python train.py --num_hidden_layers=10 --hidden_size=128 --n_experts=48 --experts_per_token=1 --d_expert=128 --d_shared_expert=0 --hidden_act="swiglu" --moe_layers=[0, 1, 2, 3, 4, 5, 6, 7, 8, 9] --router_score="sigmoid" --normalize_top_k=false --routed_scale=2.0 --balance_loss=0.0155 --balance_bias=false --scale_expert_input=true --init_std_router=0.0116 --lr_router=0.000985 --num_attention_heads=2 --num_key_value_heads=1 --head_dim=64 --vocab_size=5493 --norm="rmsnorm" --norm_place="pre" --norm_eps=1e-05 --positions="rope" --rope_theta=10000.0 --rope_fraction=1.0 --qk_norm=true --attn_scale=0.125 --tie_word_embeddings=false --parallel_block=false --init="uniform" --init_std_qkv=0.0347 --init_std_o=0.00776 --init_std_up=0.0347 --init_std_down=0.00491 --init_out_by_depth=true --optimizer="soap_variant" --learning_rate=0.00429 --beta1=0.95 --beta2=0.99 --weight_decay=0.047 --lr_head=0.00979 --warmup_steps=53 --schedule="wsd" --decay_fraction=1.0 --decay_shape="cos" --final_lr_fraction=0.0 --batch_tokens=65536 --max_seq_len=384 --doc_mask=true --train_tokens=431700000 --max_steps=6588 --dataset="wikipedia_en"
Below are experts of layer 7 (counted from 0) of a mixture-of-experts language model. Rows are named router (the router's row for the expert), gate (a neuron's input weights, with its number), up (a neuron's input weights, with its number) and show model dimensions 0-127. Each number is 128 + 32 x the weight over its row's rms, rounded and kept within 0 to 255. Numbers have three digits each.
Before each expert's rows: a language model's description of what the expert responds to. This comes from a sample of Wikipedia text that the model never trained on.

# expert 4
It responds to: Single-letter word starts, mostly B, C, D, F, in place names and proper nouns, e.g. B-ahamas, B-ath, Camb-odia, D-ragør.
router:108125128175182159199120130179161162183146107113042115112145066095204153170135170166161181110139134100120153105195128166197112142091084150102182151131142160131127137144144146119134153146172121138158074097135104083110111098120132103138178108107137098101091129093099159187116185127116115190132137079134118138081166122114079133140141152148154116125150131091116112078086114164080171097146
gate1:129115131185140163115122193129143137088099129146149203074122165117168130128103159120156094112155140082067115132077115142171131133086113061117157147134124151137127125094098192075115167177100140107187158079106202113169151145169107113097188121138107094086062121155132121159089126126078076154120124139053130126180136184203096142112135144112104121129153107116117119116092094112175129172112
up1:076146124099151128155046140155104125110180180111093119152159055126084101167091104150157136146100177167122126112128115064179079101087120113128162150124097133152132134080110124196169095142138112116157132122112106125132084080154116109138147190065102098141151091105123194091101121130108143124158151092135124129163109172130150084081107152191122079160125131107123126115230086091162088145091
gate2:119082130125158148191218137140113164130137062110115106148127073140139116123134131132100124126100099138081144133176116117103088148192120168107107147122192173132130107144151180147112115052137114123137140166169055041156165101168133150100115142078126139129095127110132104151095193126121084181208121078096132124136065159075139154172117138169089146111146091118107107152142088116090103108112
up2:148152098115177136137144143135100166097126154150117094140089104163161137138106132120169075126095172132076047187154137115180089144124137183120147123147235172125184099155214127089112152108092123094110139170092112077133129115163116168117161157096144133120100124120093167130151208129089116174189071118129141122136142133061124133173128133168078100098117150131136134126159088183130101119134
gate3:101126126139109087137063129181130125151125142089119126138133150106186091127128098107138101141111122105122153172144076146068058131190131128074140124072077117113117166132158122166106202166115170179117130071120084120104143081139122083103104093131160133103095101173154172122117176095146133113119162065138134116168152098148052164170125201107155188136103126139167090165176071157136140165125
up3:090154131127111101130174143142160155132053132117092125089122195104151145097088078139060111143147130126120130147104130090129150126106193127061106133127180152056155146140127136080034162123146132131131169142139116175153093076142166104144119140100102078091091078172081116073133124124151132143165079161075148097121126139146158102168165141084153101153159194151148144110164119174108195154132

# expert 25
It responds to: The piece "and" inside words such as fandom, verandah and Mandarin, plus score pieces like –1, –2 and award-table words Won, Best, Award.
router:131182141154172214138145170200131127174144126130112152096180102122165138157079127172095198172134198142130112173117119189132090105133089142148184170137102090150174127116093150139165135183208122161128101128096084092085140121119097156112144133108104110135136137103097129158149183170126091223173095137147082142154152114117118155120153111128133141118094103159085104101112145168109130161162
gate1:151155116074191170145076177212137124161096090113121112120112106130118189172101110150072169133145101089141163150110065137156161112159151159119131201159130080124124134122101113109095080159129121138035152151127152073114136164106173110173110089145092127156178108087120195123158148087103079163133102075146081107157124077142099093132105128095130156143127108135182101144109067143123130132133
up1:127198105107116123083144103118137146074093108111137101117104168155103190143127113147081125052172121091139133150172087134127183095105144134159102123136115161081138157138120137119134077158103109173147121156144091073118150184097121155164160135162173066162157120164140080113096055126155108104053172124095102077169114130117151160111097145153116166105101146140157033089150129162149114159067
gate2:117152113081138073110119129141100088072164099137109143088182126141110116090128171134137099122108161155142130127106184182081080104103127124168109124152114103135105115141110176117115103122161132124139150118105084091112118137135074149081189133117157179067129254196118149153178114155102115151095078159155143155135186113150051160140061131182143131149111070144109126117110140114140190137127
up2:145117130066117157197133107144100183132132118092083172095142081126073165138199151105119150122166116112152158084146153137121118183118132142120133118136097138115118132125090113097134137199153091161128082182157102112058118124153105103090145077122087170154148170165146136137097155176170146116127138152127113116048158118122078228081139112129067132197144101140104137072112100106132120141185
gate3:130097147129112082102113119144190152195117126144109100134141124111153105195128112141217136136118108140163146165152126142129111166160130117188168161172129149158111110108067123103109183147136067119154123147122088133141097113167093171099138175141134131167099103106100109093136154206103144143161045089143117136181099111131150101097114111119069167125154058168106075087171082116092177066131
up3:099106199130105096156171158086106089098124092127092178086091124104112141110073110098135109068183109158112135074168096101095149104108097142160077117163095164169143095146199085111118067119126151131124115115109153098106157144074114090150127130108146106127137150111126164162133065123118127111115155221086156145061153185126086123161106158151148093082153128121176198114105122116133159144073

# expert 8
It responds to: Vowel or vowel-ending pieces inside or ending names and words, often Italian or Slavic, such as Orland-o, Andre-i, p-iano, Hap-o-el.
router:103140170122083159091145128163120102128136124098067142074146085110208176155126149131116173091151165075116121135116108154114122110126081153091159156164033117158138099127132184106126162177182137132081113106111091083105091073012117123174114095110113137100103118082105151170120192090117133129169125141197111161121173116128125110154142173125115132145146080164156102088106141117122122128124
gate1:103156108126116166090130091145120130168168120149121100058146145089146086126100151169113181068114134135106116176154116091108107110136131195119109150121174204137105114181131182111116113151108140153092189084213077105131138161096128124179116170118066101126154152106055132160114151126109090085144127119147143162158081051127147106174174138177094133166136086091156112169123121141099099109161
up1:124125180095086107132127141103172096109128157109066127205142130149055145082117041093098073110186126080107136052112125143127163154100112095160148125137191145092129136117135139079132114101142096154127146144121102090100157113113219127149134178127143139143168136144094177103118148100112161149158099111104140113142095231087143128167139142108163100068154123102107136160193153119133118098113
gate2:117090163108083115140181195165112112117150084176080189136158170143150126113111150126193172148131159168151148150094121144150090101139140148106104130139159125091136131087105214122098168085145175086122136089139060104127175114108092131193104141131073095153098151157136181128096140116136109132155165182161134103181139131127129070177107079124144079116085171134146170127104135096173185097096
up2:134061068156096133137193123115153181108090181133156158083166140044090127108105122118117129123115137130160128143195110089095111160147110177140132153106197108149143125091154169068130164135136145166060139156149067145149113174119136199066110108063153090111147140113135138095069156119136144141134128136058097153079162061112132109149133096161150104144131153120165172153162143127111098121148
gate3:133124105169168159094155140089109078042111148128130108116110108151157154137139109102055114159101155074117145165107140108130091073151128155158172170187116125124178127151130168141198087123152207173103108134172127081101111148147151195073093128113083119124109106176104078117159070155063126113121163157094122071129125105121091136088170125119151127149126150125174114180126127060119128116097
up3:125086124157226195081149126177069074139124163156130160107170119137138101114107100122114171091118144157080169101140114158146147160142079145122124090112095090161117111131121134146144115146162111153111101097111177114100102114134053172212102134088111136163122124121132155094105156180142142103037144107167147066169160137112122081102081094110176135127148110120130140170202139128110128088170

# expert 0
It responds to: Conjunctions joining words or clauses, mostly and, also or, &, but, while, than, although; ampersands in titles and taxonomic author names.
router:137236159126141145151132160169122153149101079121109132127146114119145156144119137142127131125146127101136173098128107169152071115145130142100151193124103136195133109156117188131111162134145100134139135132060131112142133155109146151128155115119120074088104132125078088217179158148083128178168090154107115134087190051082106209140145214165171122104113117146131103094096117182102136105110
gate0:112150184135115141149151104122119149163152123112064082137111102152134080173201101123172139165153191125152067127157123097121075116126084131091159180133153114126058112128096150121073138122085114154153095066171118143127205116088171170179138095158125111166109110116121104123094103063142125135109105067209090133113138054104105150111101187142091114102104138137120125105158124135110119136065
up0:126144120108139128127082119167118123171083172106115108181140094109132110198125125131177113187126157101111141162089160129095097172126070165115121106103123054114094127159074075115132134109144171137102161120111126118112166107125189162160140063120155171104083161088120129058134116105144119146119115128142130136089104088147105182093154227115131123151108189108137160041144081151118160143059
gate1:099162076161115091181085130152139136189088126129043124155137185120104105163129145142106098051180088099092104169143163146178162097168150178146134143084106153089137114135157142124111156155134098152141118151099146125108147169094057109093162131132094079159154159126122146079160119170079136145136033110146133131174157136110092127163113069105084087133084120141161131123127128155163198123109
up1:102186060077113142141115187190085146141158078122048128170143135118136120124128125112127117125185103092049117158125116126169150105121067161157090147096156095157148216152211095157148131100092102119121083116115146133167111113132055122138143157148140104162158153089094146129145073167115173201086073116082135138152140194125143136160111107134097109148150102136128141116112113102138109141128
gate2:124170020161122133140162100129123145133135077133062104114127105123075146050129171158123165115132138175149152112143114137117080154155139136163111123219175140120108155154065169129124098144162142127091128114132158119136100161131162154112072089078123094065062142129140108106140182092069135124111155207075148115068125127141113169124157143142082143145176109145115112130168094128132169147099
up2:123150103144185122088142073116112123115099140149120078124125128159101178130073122066172121148113122208128148096070166108147130111156092130154100147111169117125123099150185091161180159172070211062064133103114105085141115098120178050119067112142163115116074098140197090131190134129129135168125137134126096148144131097150178157105126154147097123103147101094102072117111142141130147119109

# expert 16
It responds to: Name particles de, Le, La, van, et, des in French or Spanish names; "Order:" in taxonomy lists; of and the.
router:136158161140113200125109130182112128139164035122079157135153107078161159169138136118083147153094105108103129065143136174105125107085088125134171173085151123174130109143099142113151190144139138134126120151108130126151155128035137131161127103128085111131074117107089131178143178100130114205193167125133090141153195074112135129145118193131164097097124094158118093101112098166119198132130
gate3:110107154141108117118143167097139082155140141100077192174102156123165070111120114158138094153066127108177149102116113155118145139120135121116110143073104108206067138110102099122133183141189126122104111144102105182100109145157102106181217077104107094129143179134112113128140195066094107175137179169138081148176159156121145124158172104157167092166123053092159154162123113124100132124136
up3:153125127165091091114148115170141191103087170160175164197107086079142112132147087156144140078084074149087088168168172155104109121062135100148115118087120080134141123143089100161187137177110120083193125101112129139099097096119135125094114114100145125170141199075130069174167132115100106118157116079118164118106125124165081109150158146178144166132128179146126045109116149122123092112158
gate4:109133204142107147144125152107110157072149131145145147067124146206115112129088106112105102115158129121162102052136115167088147142162158162154101166157071139135092085133099149156100184128141166113073120117104143117173159151088150100142198150060077158097105116109198072138123091135114146115137118097147103049136146112120028135122131130161160110154141130158141164130146108147154071081138
up4:156098079073103165099100122074167137163177166144162113163111101101158144126133148088138171122143126099100113114122100108152092148071173199063154112064128126131168109082116113143173102124153169105128108099066118138131177098121039160103082129132155095119157142060076126149096150098121158148082140153142155187105067124157163133124113110110102115121121102107133080113147169178084119179085
gate5:077152093139073117101128102107106085089145123115178147126088105111130088093189149121136119175131147140181112118095119135126127145168131037069170140129096146181170106143071119120215089159137123157115113124159069149124069111133092056165131105080109103164098162110141128098110105136079127162096159144107165153164159047133072124181144154096174119115090102160146105132088142102133149149138
up5:098138141138128141160130154156157187100101161107131091130156174135114078126093176102116127093114094158156155099095164117146126134100096170167121159160122081089110134132144182157100122124069156107170099158047171103148107141116155150109172089167140149134176126073106074124132157158153147146160158147131123096037127142086097061161164123177104048175137129123135086081124143110087083117196

# expert 46
It responds to: Words such as War, Battle, Air, Force, war, gun in military history, plus car and syllables like Mar, Cor.
router:126143110195176191136124165142132167134124088147094142123130133109099165142128132121126174136077126092148146157127138132200075139115105153072167163096128092131130112103077133142142150126160137160144061138151057103087181105092163155122130119137128101077140089175066136155131131089093163238151130116129150138085178096102099197177099154163166133111165120174121120123082101183097155132130
gate0:120141139158131116135101122149115105147119094076139086079131084078144120144164085197115182118096107173136146087090112120122147134111102153077169121142099143130141109107098108070141166128114115120121074104148094050159124169176146159097143093107147104123085107128131095122166151147167099159067181085089136192121093086083204170176173156099129170096116116181111146071124130113106103190180
up0:084151149137118165065132153047153142137114176138145072157097101169134148180185144130126129104130117153134019134106123113115091100129132205087148055140124208142118121115130099132106100113098107097165145102108169117087051185110127133136143120118120137102127135127130102147100170155132148130159083067061154158114136057112086138121111152153126163126133144108114128161164131095110066105175
gate1:134201130118168093165103105167064119155149128119103146094118125175080080091168104132136162118082152151088150134173116160141118130123096123157109094126099163151151102140180189124146111090123187134187130124155143107183126099102044136102086114121154123113080158106075110125103181070145151147122087108085143091059108121145076111131124157170197119111127114175130165069125078117117168091161
up1:084124098128093177148127094090130125099153052184127120160138208108064126098131151135126110186125181093149149126148160132116145105158084143132088141088138151139124114091140129143160133190097142111150120133115066124123097110129118115114111083129076096011132099159121092143124155143132168100099122119100149182125168156108083085123126135102070106102132101190124182038158087091137103153106
gate2:121142112122147130077158124148124105137083089136049136039152084133112163113166162120128100123103103129138158172167078130121088141127083177092145152149146121213113147141101158082145134111138119060124113132145116160144149140131149139159136170133198125101200132173165150104079144125120160144172085144155074153085104124119137190107159049084159170135084110073134126170127125151065161108122
up2:126126157137164077142117121108080155138116081153155072170121049046171112067100142124142141141087209125071180118154120116155137094138169090152167137111122145133087175148142143105153087149169138106146198174123120109158057135121189128141140133127081127155124109159133111143173102120159129090141173163111114159120132101087115170190126159112113122074067150136161118124085144145182096180116

# expert 9
It responds to: Nationality adjectives and demonym suffixes describing people in biographies and name lists, such as German, British, Span-ish, Mex-ican, Chin-ese.
router:050140145181131183151144107151120148145168084119135075053108064106166201131085202131140156147143142085113149103121127158198060144171129120052141165115126115136118148117109197162166178154171152163092112122091141114146149099105133188136139135106128118131130116158115157164155160096079104136179110127150098125056163112105112135145156126131180113071121105135119080107116117138157167124126
gate1:173069096130068124159125124113138152069110128161130054094132101099144143046095178080115116086114148123116139156126119106163130171172130140114097159125110158106123070144153158158161150142158150150083165142072062096116148078097147112114052123117110187117125108133123153156164152131056111171099135052141179120130076097128151131174103130195085107122143109102139084084159117115118131160157
up1:096111126114170104166142129081134094104095035141155095128107103126125149102100189123139100183137140106155124122171141107163178187184180109110105169164102128114120091111144179193098142096159168120092142110098100124125152112123152122118098118095092157113079131128103120200113199112073099164133101121149113118103084109154155129156093155187057143111098155112169132137188051130143153182156
gate2:115142097167157178158118040103103112150190114083142151108119114084100072187162153075167146117101161120108148079150169126120142142143105144147104125087138074065116126171174102130131125082125091126158096112127169093131133179163127062078183134080192125113143131100146138128129165061106175141135159106150090121162113134165161153106159153129136161100151192081106156087180117071117149113131
up2:048163117147169172149130082126099117121163105131166097111153067104144078170146152041132139085117103119105198010111128161149089090162138120092122115096157099084131154148149111149125161049115123131061094117121129086117153173127112131110139196142146078117122118080094121122154133111127145132140162134095057126126077131121148107128161167141163143123146139058119132126119134073134127092148
gate3:089129096168119122149193146130094069166155117204068132123121096094120158144097059095150191134125141154084139148159172108140148131138095102084132080175137090128100093154199175148154133178098108142110130105137130090133105110114181094152177155102124130114171196172122046172145153078083071147093132146147144129108167092106162166132145144151116106139110056138121114094121149109089140145143
up3:147160127134126122124085115154097121106136126136150187137157094106144118114142147101074060109109125160174097097170159160082032129119157166126122138102149050194117184092093163117124140153114111127112079160104126148113154118155120172194102074135145137108099110143099122082181092165143153149180086168097110129190124044134109108205153143146084147122155104125099155108134138120132128135051

# expert 42
It responds to: Competition and club name words in sports text, e.g. League, Cup, Championship, UEFA, NCAA, Naturals, Nations.
router:087138140131141182194109139143132143167158150138100097052139102111159161132070162155151178143116126072132130143144120194132102143112124126098153177149126117131091077134100163094167173149139136160114073146067112112102133137093129206133130107127107086118111087100087138162160175102135106173144082156192131119064183113110079169098114130141109089109104077141139132084105093187101171061097
gate1:101147116077140151136095153145150162134127102144104172059147152139161117175206162118104112159139054095126085105114128192076076113116130142089117133187131119156114115060103124126159183187037131120135103112135122150153129135148146112111146156080125153108157117129123120188162076148123084125150088121138134160103101208134071147146127115120103145126105170112109063089058116083103087123091
up1:215115132129118054122192157128141119142148073163113126180132120127131139122128144136077109169069212100137145165046084110160096108154107104077162128032089106043162125156104147098097168141129101119127112145139177071113114125127110150097081082135136119112129122134180143117111142167116134099080127107121127118101136137155116131172107100063139076118073188101134133143127152105120148118142
gate2:105118098098151126153089174139104121141159181136104105136083150116110136116107124106119111132137115097113146125149100107176171207114095127120080142074141106120166090048170165089164175117114125201079139156140106125182115048164135103160132153156173133195089113113113143141207143177090108207136111130144156110160114065119152159140099134137125130065166140159106063135129162088147136162121
up2:146114096116129155171095137099136114115170140137104079137136177104144146129106145140167124118118139070083134113192129179157136141165113135127065144095118062156088138117203161072112117121149080182123082176140173144202128115149147121123028165155112117128075110157099182121145111204138076124154115104161169117112150175157142127173107125087110127067109162107119119107161156107124132058127
gate3:178155134170159158114124079090153107129135139171107096101055165120125120164107094130138150170060159096087192105124100162114171197073102117144143140127057174169102138098119115138097152189162206173131144160107114083107107158170103105156148138143120129100068139092116129135151129139139102160122080113146153128142153064159092135147079137196091143166104104102135086109135088162094117077151
up3:150103126106142140083152063130119137142106054106145157121133125080105122079157099123162123124105097143108122128113110159106113137117146174114156168107163172146129103124076123100101127148157152180170164221153114062120125088122148185158119167080109104090051083107144145083140076093126116109103090116063165137185135111142069070123097166167134149181106161095139148114166064135158155101165

# expert 30
It responds to: Pronouns and relative words opening a clause before its verb, e.g. he, it, they, which, who, that.
router:144179175130100142103155164158103180147119075102134123063151095076143155166097121118107163116175092127072115130141123162138083099125106152113207181114075118166107113137112166118156182089143119165114128125071096131111144140081129091155122124099051110047114130139077157124181099111089153154187105119141122138121220137115092152097163174144122108126162095121169124101101130117081121071118
gate0:114148161105104163144142134102090156141105107114127195140141133093184141142047175176118122142160119172136107048140141136053121107196123125132148158143152079152099141075128144190055191120126153116147116069095142113106088185166165110109150130149148113117193112156107105133162100146101169135182186126139166151183139132104147146134133160136183095096172087154160143144159131155096115163165
up0:144140098128133182109048127124145111140123139131104107166084098091123046103101125116102032092137160119137118095114066151088107131126134085087138118126145111091140140084093141070150147180167059085086160128151126175100131167140153084153119099127116147155187128122124113132119113078058094112093108088192153158145142125149131107127179122120164146188188132111129063154101092144097132074133
gate1:137136111120155171188155120088095089131113107192153119150121120132163057182177125075165106124159131097151153091160145114169092161134146161154090136082096138123124102101148192121031135141148110090100124092109099086138135157107143159105075167109085134137139109121120105191155133111095191117043116115190193125077190144138096155103122115157132146107175167165105087120099130114125134118098
up1:107169087142133133228123196137137113136062141162107181073091128127111101140133134080097126157151120156153052101149115148135152177126094129163125144070125131112094127205123149124124116119091134153104117138175035117109180104160113169122052119098110104112144107086129139168159098106118136130082078160082160143185137177135124138108133108139098142184107166110083107115161143112180112162092
gate2:145104110117190062150116177123150112138100183077123115065172129097056119111147134130133167120104107141134152132168158137118090205145172113132149181123099159108161132172198129158183151112125174112075150143089140168158157135172061140137161166136148145082144108143163168110141102125138093132127128102125168180126134127074132084154111110064142161096093131115102117170190145143085068178159
up2:198117072096142063153158155115127141113088166064145085079160130101088132113097137126072079100109155082144147173174158148087084222122116147117180189151101128095147124178194103101147145086133145058104158127094108126122153104141107113124132163081164086140122135112095147125142117117123118116137112099130153067161152127090087100171133154113160122090124176132081086159180158091145113163140

# expert 12
It responds to: Short words after the, a or in, such as out, off, rest, one, two, north, south, plus word starts like acc-uracy, out-flow.
router:122127151164152176161158171182146174126111140129113157098155164150193150128101128140143172134143165061148177121160073154129110084104129132132188113133114110162151072153154166094115153126160076197176102104124082120178142090089100122124151125073119129112089111146069153117160150104113081165190070078118117128101151146108043150156131175104187124061149117112141098122094129150090136155144
gate13:206162109130079134128083158133198152104126130136113108078040174085144053154148152081113127152127151089059157109144146143072155135144073079082134147152139105154164091122119146062114088103132098131122154085089109136150093176084155123136126122099123111108145146152078149122159094157105134160180117100131180123126149132114155111182112148099166113150130141139187138152149044106086171100131
up13:165156171112072096174121110110162189143070129114104104160092153140081151110140151149135127119111093172148123150145166148086146144145131114054118107149084121142115118143119119139138100109144083129116146150096117122094164080081136134168174079187093109123108121176093118142145036099155182135148079168173212136122137156099073173161182149149127103094146165112210107144169176167131112133123
gate14:174134136133124144154116156173128118176132082155089156113163133098154147130135146161168114145100122081189111174071099108134129129102126196159150034121134158147150082149118138114105154135147071130110142130102162195151134166171077131161165180122111127147105106148113103129120122121119161152162082171102089149088094092124128073096148195104184132167198115102164106074134090149110140091038
up14:096128124114111141171134198144135118111147122120174109133148071128116124140194119091073072144130174130124119160152162106108082121089088114136148135131115141127128099111148134146109207169125094131134103154129116114190114181155124095087169181134125176117167110080123146075130149178150179089112136152125215206114168179103111123080147119148143139122090117145064176146121148079213159112168
gate15:167107136088112184114161149127077118131091099111092202105128200131089151130071166104064079116105121149094090112136097136122159135141141113131146114096056147170120117135162086064136144134112067204135113095195123137045178136097124036132077118153076149130143119128112161105182141110109125166128111123125090174127109139161112181139143161104183125112148132160125144137119144131101133167152
up15:165095143125147167100140122163036114129137103142114130129130141186158138089128121157079222096172160066101145120083125123145116139081118162203064170114130124130154165147167169138143168091172121166159108065126161074142185137138087080171104161107115132174129181097098138152109134109153088139155105177089108160120119112113117105110149107126107110094129114120205147199100140102134136096115

# expert 31
It responds to: Units, slashes and decimals in measurements and statistics, such as /sq mi in density lines, km, ft, lb and percentages.
router:062175161180123150168162166145193177165077111099112130096121115095124161092106126138126126115134114134091161104157119159118115118107090148084200159111151131178100148141115153166149155169154128204097048140130122112134165096069118158143122088149081120114115114147134128136183184153094077188150117141183139200118187147089092157138107143145118112093143139168145097068080163137144141089144
gate1:128137156153080102227124153192145171139125095057109138110161152122101119097089065118183173124135110124129155138134137164158118126091148139194171164117152124123131122146126186135177153102106102125138135132142127126134143086083127165127120143184086125142159161096166120180207134153133157129093115183122168145144220134149184121106117103107174107106148122065126126144093050106131150090080
up1:119111108159176198117141095096097134099134167166135081143107112119170165159133150141029126131098161079152114121119105115121135141147076161081122091083132152184104140112178084121091134151144128122095125168110158108121108103112127093110144126122189141122109151133062125111042130090143097107128160094169133114113042066129086080170130136102105107134139139147188152191199153173120086134154
gate2:103128125118136138120161148111129150161127108078165131114117116155057106127096114217130216153145166184126150138113120130160130123147209112148093087152154109097121102096105069059116154141143079172126109105103157065121170122096104224126145077092108132141084098157124108138076119060160065124156177166157157143108101151118133135145112135133122160107169090109136115105147163134060111119106
up2:137201098143125157095160147156148158221158085125125156071126135156051101126122097181081125157171169088164114070130098092159129101134205093118106158076123145111106127118130097141134137132113145146074068154104077145162185103154153188169127139138087109111097112161139129139124101106063062131122126161148144117142155169100124164151136129123130098102189104146102125075080130121139078160096
gate3:137167135127136123155153153077141120129096186127109117090114170092127096107139145145135116153109183138122120190139171170128117241108155153135088119135150085100142078156038116111133097156138079136131147117013196130101129095137073134139115144141127115163096101115114090068121080128128114137152155129118128090160127098124099102120078090110118066072129142140148165111130086087100091086083
up3:162194151141101106116197139125147197140101141145198161092152188122095123081128124087195180164123109132096110123090131119072162070158182081096105092144100098137095089131131105129155144149117125149111181106127116181120168144123119097048152184089112180141153154167126165109116142150145110151156167121098171160097178175127137163148181166107144153123131157084110086120120108110149185165122

# expert 13
It responds to: Middle syllable pieces such as is, or, us, er inside words and names, plus raw Greek/Cyrillic bytes, as in jur-is-diction, abs-or-b, Tbil-is-i.
router:114158121129184159078107113169132145158138089124057103082104102129172108139147182155096160118139133114156118120111109113142133137151095123090169163181097117116153129175171191062185128164147144143100120126077108045091141094117143160125173101153100085101099109120143135133192135094085133193163143123101140147158159127133136185170148178138110089057164081169141164092065147170124162116119
gate0:107120148122110172143101106177153144131050109157125079117124096127126097080187139078101148097130102133119100107188199149158077124144146088147184110173199101117146101166158182095157139149157175094167151162134132154069130129150131159099178120090070156077124128111173137122101115151181162170149138079105150132125157126094107078134143156101133134092145104105087163193077137113106091069146
up0:154129117133113157133122116138196133074169172176156114174119156167111123117070121125174135117204097134153127148158145130118108072148152128118102194142127113126104082142067161135120097136178099114208123140107104128189116054166106094151068147122186111124102133093146138179071155116100106172133156207123092157084124109180156118108096140086104095151092159075140082094122139093103121152114
gate1:117168072167168117149151080057075176125102162132111178092105145138163120147082114095127134159102142170190148146128071131091162123142110096078101144139129130121149177092132149038101122142138122150050137150107123118153134099114127140102133097086100101146140145132120139140112146128185093149152055156115116105134114092132142167155134141096198091116085169102150138206151152187173112050150
up1:107186170069178178089134128120084076131204109114147106117123138139157095112118132112056097114180144172137119163128090114199100142129090113071139190123160120086079128145135089107155123109102130134103058080130179137104150165147112132131183102115127105134093141149100144130091070160109115132058109137110110135153148124055175143164175137096143158116070169094163128177122151180162119128131
gate2:100179054129145104139187131117143168099128103100103047092102072076139104146095114126146121147203109114174082101122139119125126123205118148119147092191068094093103119134112108106156100177142156133145108129084140129146125087146151135124172114181127112100174102201144099136178111080117151136170161096139190125127123087130085110116091140144149161093136138068164174148148081191123137163107
up2:147102148151130112155105132123128117144210072105150231188101165112142094116111115113133112173126120102158105157174141138123131151095169139091086089076175136108158080131138126160126129115136115127166133145200135156135109173148091123147125152132095134196090130098051102164124135141145145107125115144084103126154155113199096168040144177146112125177142105099112095127052116106180133168170

# expert 28
It responds to: Word-internal pieces right after an initial S or s, such as S-yl-vie, s-ew-ers, S-old-iers; also Cyrillic letters and Greek symbols.
router:162115167128132177127108190133156130116086080087158122133163097146119171130103106130116108113117162078123145140141118189211122099085109168096149152164132088151117131135147151106152154132168155151145093080104127093134065126093176136111177149124103078088117098130167105169152166120148119224140105157169135160101181086149102138176171152126208104111118076171099109065103105161120183099111
gate4:144098138088174092196132091115129138100064124150115135072122124157150120107101153138155149150116126111141107138149164224232143118145050116108127082116140139144092165123123161078179137168092127188104096152073155157132149134126147158111083067114099155128132082090101129134103155118126148132133167164101135127170120080176073136150100101080147145060135118189157103099174116156147138113160
up4:098121165060108144067086089177137127091132147090126153111101144069101154066127127122124094095064130115116153192128141140165156190178106081115180175157138144131113149105146094083176123170145118114109200143157164171186142150112151170154106102120080079129104131109100105142155139084141159138117141128089107118101119103128185149093116080171173096075111104192194147144096130085151122119112
gate5:158100131140132138154175136133116152209027111121121169106136138129142110152133134161191134182166134136143137124077153134139112124056132093118139164138145163114120120111136159068096153082146156127143060149168104161165093119082146128135192155084125098084117057125137087154118161117133139141207152101124089129168162151157114134197096107094121116129140113135141117080087068147148175161057
up5:148181148115130118155169134112101120104073133152053101106126115140104081105164140106138167153155097180123168122148095104104095166070153142109132110118084141187151122137103118171164138121082098100195149134170135104147151129216131142067117133135118156119145160128126176166099106158118092141105190085102209108127109089121135209126120169116074151086151151099087115145130147101131054111193
gate6:157142122158125133160098135126128162091077102167147127142110087091085154129147113108089177134127126105137117120116041157207146100150173112033136110092135102051115181200142119082129111182101130152150130131083132144099076119149101184134148150137102110072127087159110136074085096138122126154147150059161120106156148108091098078146117102135167157135145120102155126189100128175076160096108
up6:144150168141145177171147106140108107129117135182129105076086097117120136115069063111168108084107160188177142129137126085102180169094104157130126119099137115164159187131172165137153193082107126134081184193108119120165196134170085108112138082076187110161154156092142157145136166135091161091142082142111143074121168142099166149107125140118152065152097098120171161170146119144105139120083

# expert 40
It responds to: Digits in numbers and lists, and middle fragments of foreign names, e.g. I-35, Taekw-ond-o, Bob-rov-sky, Tendag-ur-ia.
router:128180139199097176146170147109144164164117087088089099078128096110130160152108152134128184120136160065096128128071070201187115118152139094094187188139117160152113120174113130091152153161193134169101137135078089128104107092097145175146158088113129114083135116100123157148154173103110106148131071160119146152150200094118103171159153119151149140098177117118137132152066127096140131068119
gate1:117188154100119129125115141081115114119133122193159131102139100136131125149157170118124113140107130124166201113110147129123134106103104130121081141134098176168111135120090104114119159163145076023217071164153079085087087124148079155094153191138086169141113115073126128136165160149125137144159178122185130170094077137128086166115155139088124116162088124161137132098109175090131193146068
up1:097130111139099141160133116139094148141083149143146128156120126116086113057131092115139091092162145092058095087128102171152072144122083076086168129119157116152149139163099106147149100163087160165140158182138102107086123063129086048146188127083147116116095149115109180151148152164177122092139149135145152111101067154117147125153123105144173225080155147074091097068110163108121101091136
gate2:106165115131081150116126155144140162154097135105120106036104142126120156135150128131139150109097200078135129110054097125120169118178120131147125119141144108191098081165086088121086093116114106142121110157128144155176118060070097112117117134160125151176137167140128186138166112144122068188140062142149130154134127209088125120125188188058060099118107117126094148165091102105155104113100
up2:106100187125163146139142121172137120111114099132177154110180128133135119144128089134080184132149133179155143122190156103087082124052203196129159161134091103113182185142133152143129168147108194109119120139153138149140192126150155167168146157106092121102102167157118087150089098143166144084127127147132084079128141093239143160116097098162181131123128129118155061122151157166135127115141
gate3:141133144168166097079145122102101097150103091102056166102165079104124114111124122113173107095162125096171172094154141196142159179094069117081124108120133106138125066087104139149136145086134123141129082120135166165126087102117117222121102151107119145092152057113125064196169119076085155188140080162123114129082159147110093076115144133128186088119114153167120116122097143149142093097117
up3:174098129188131131101128170174127114126123121151209140159124148160095170143080198152140099109141106185115054119118124142139078139109135129054171062090167098068086129098106123100138106130155103168124135118150153093164088160117069166155174153127133124196113100122141111139069162145124140189130128143129159070062125109093114127173121092115145129127143101157137093107159202150116106135079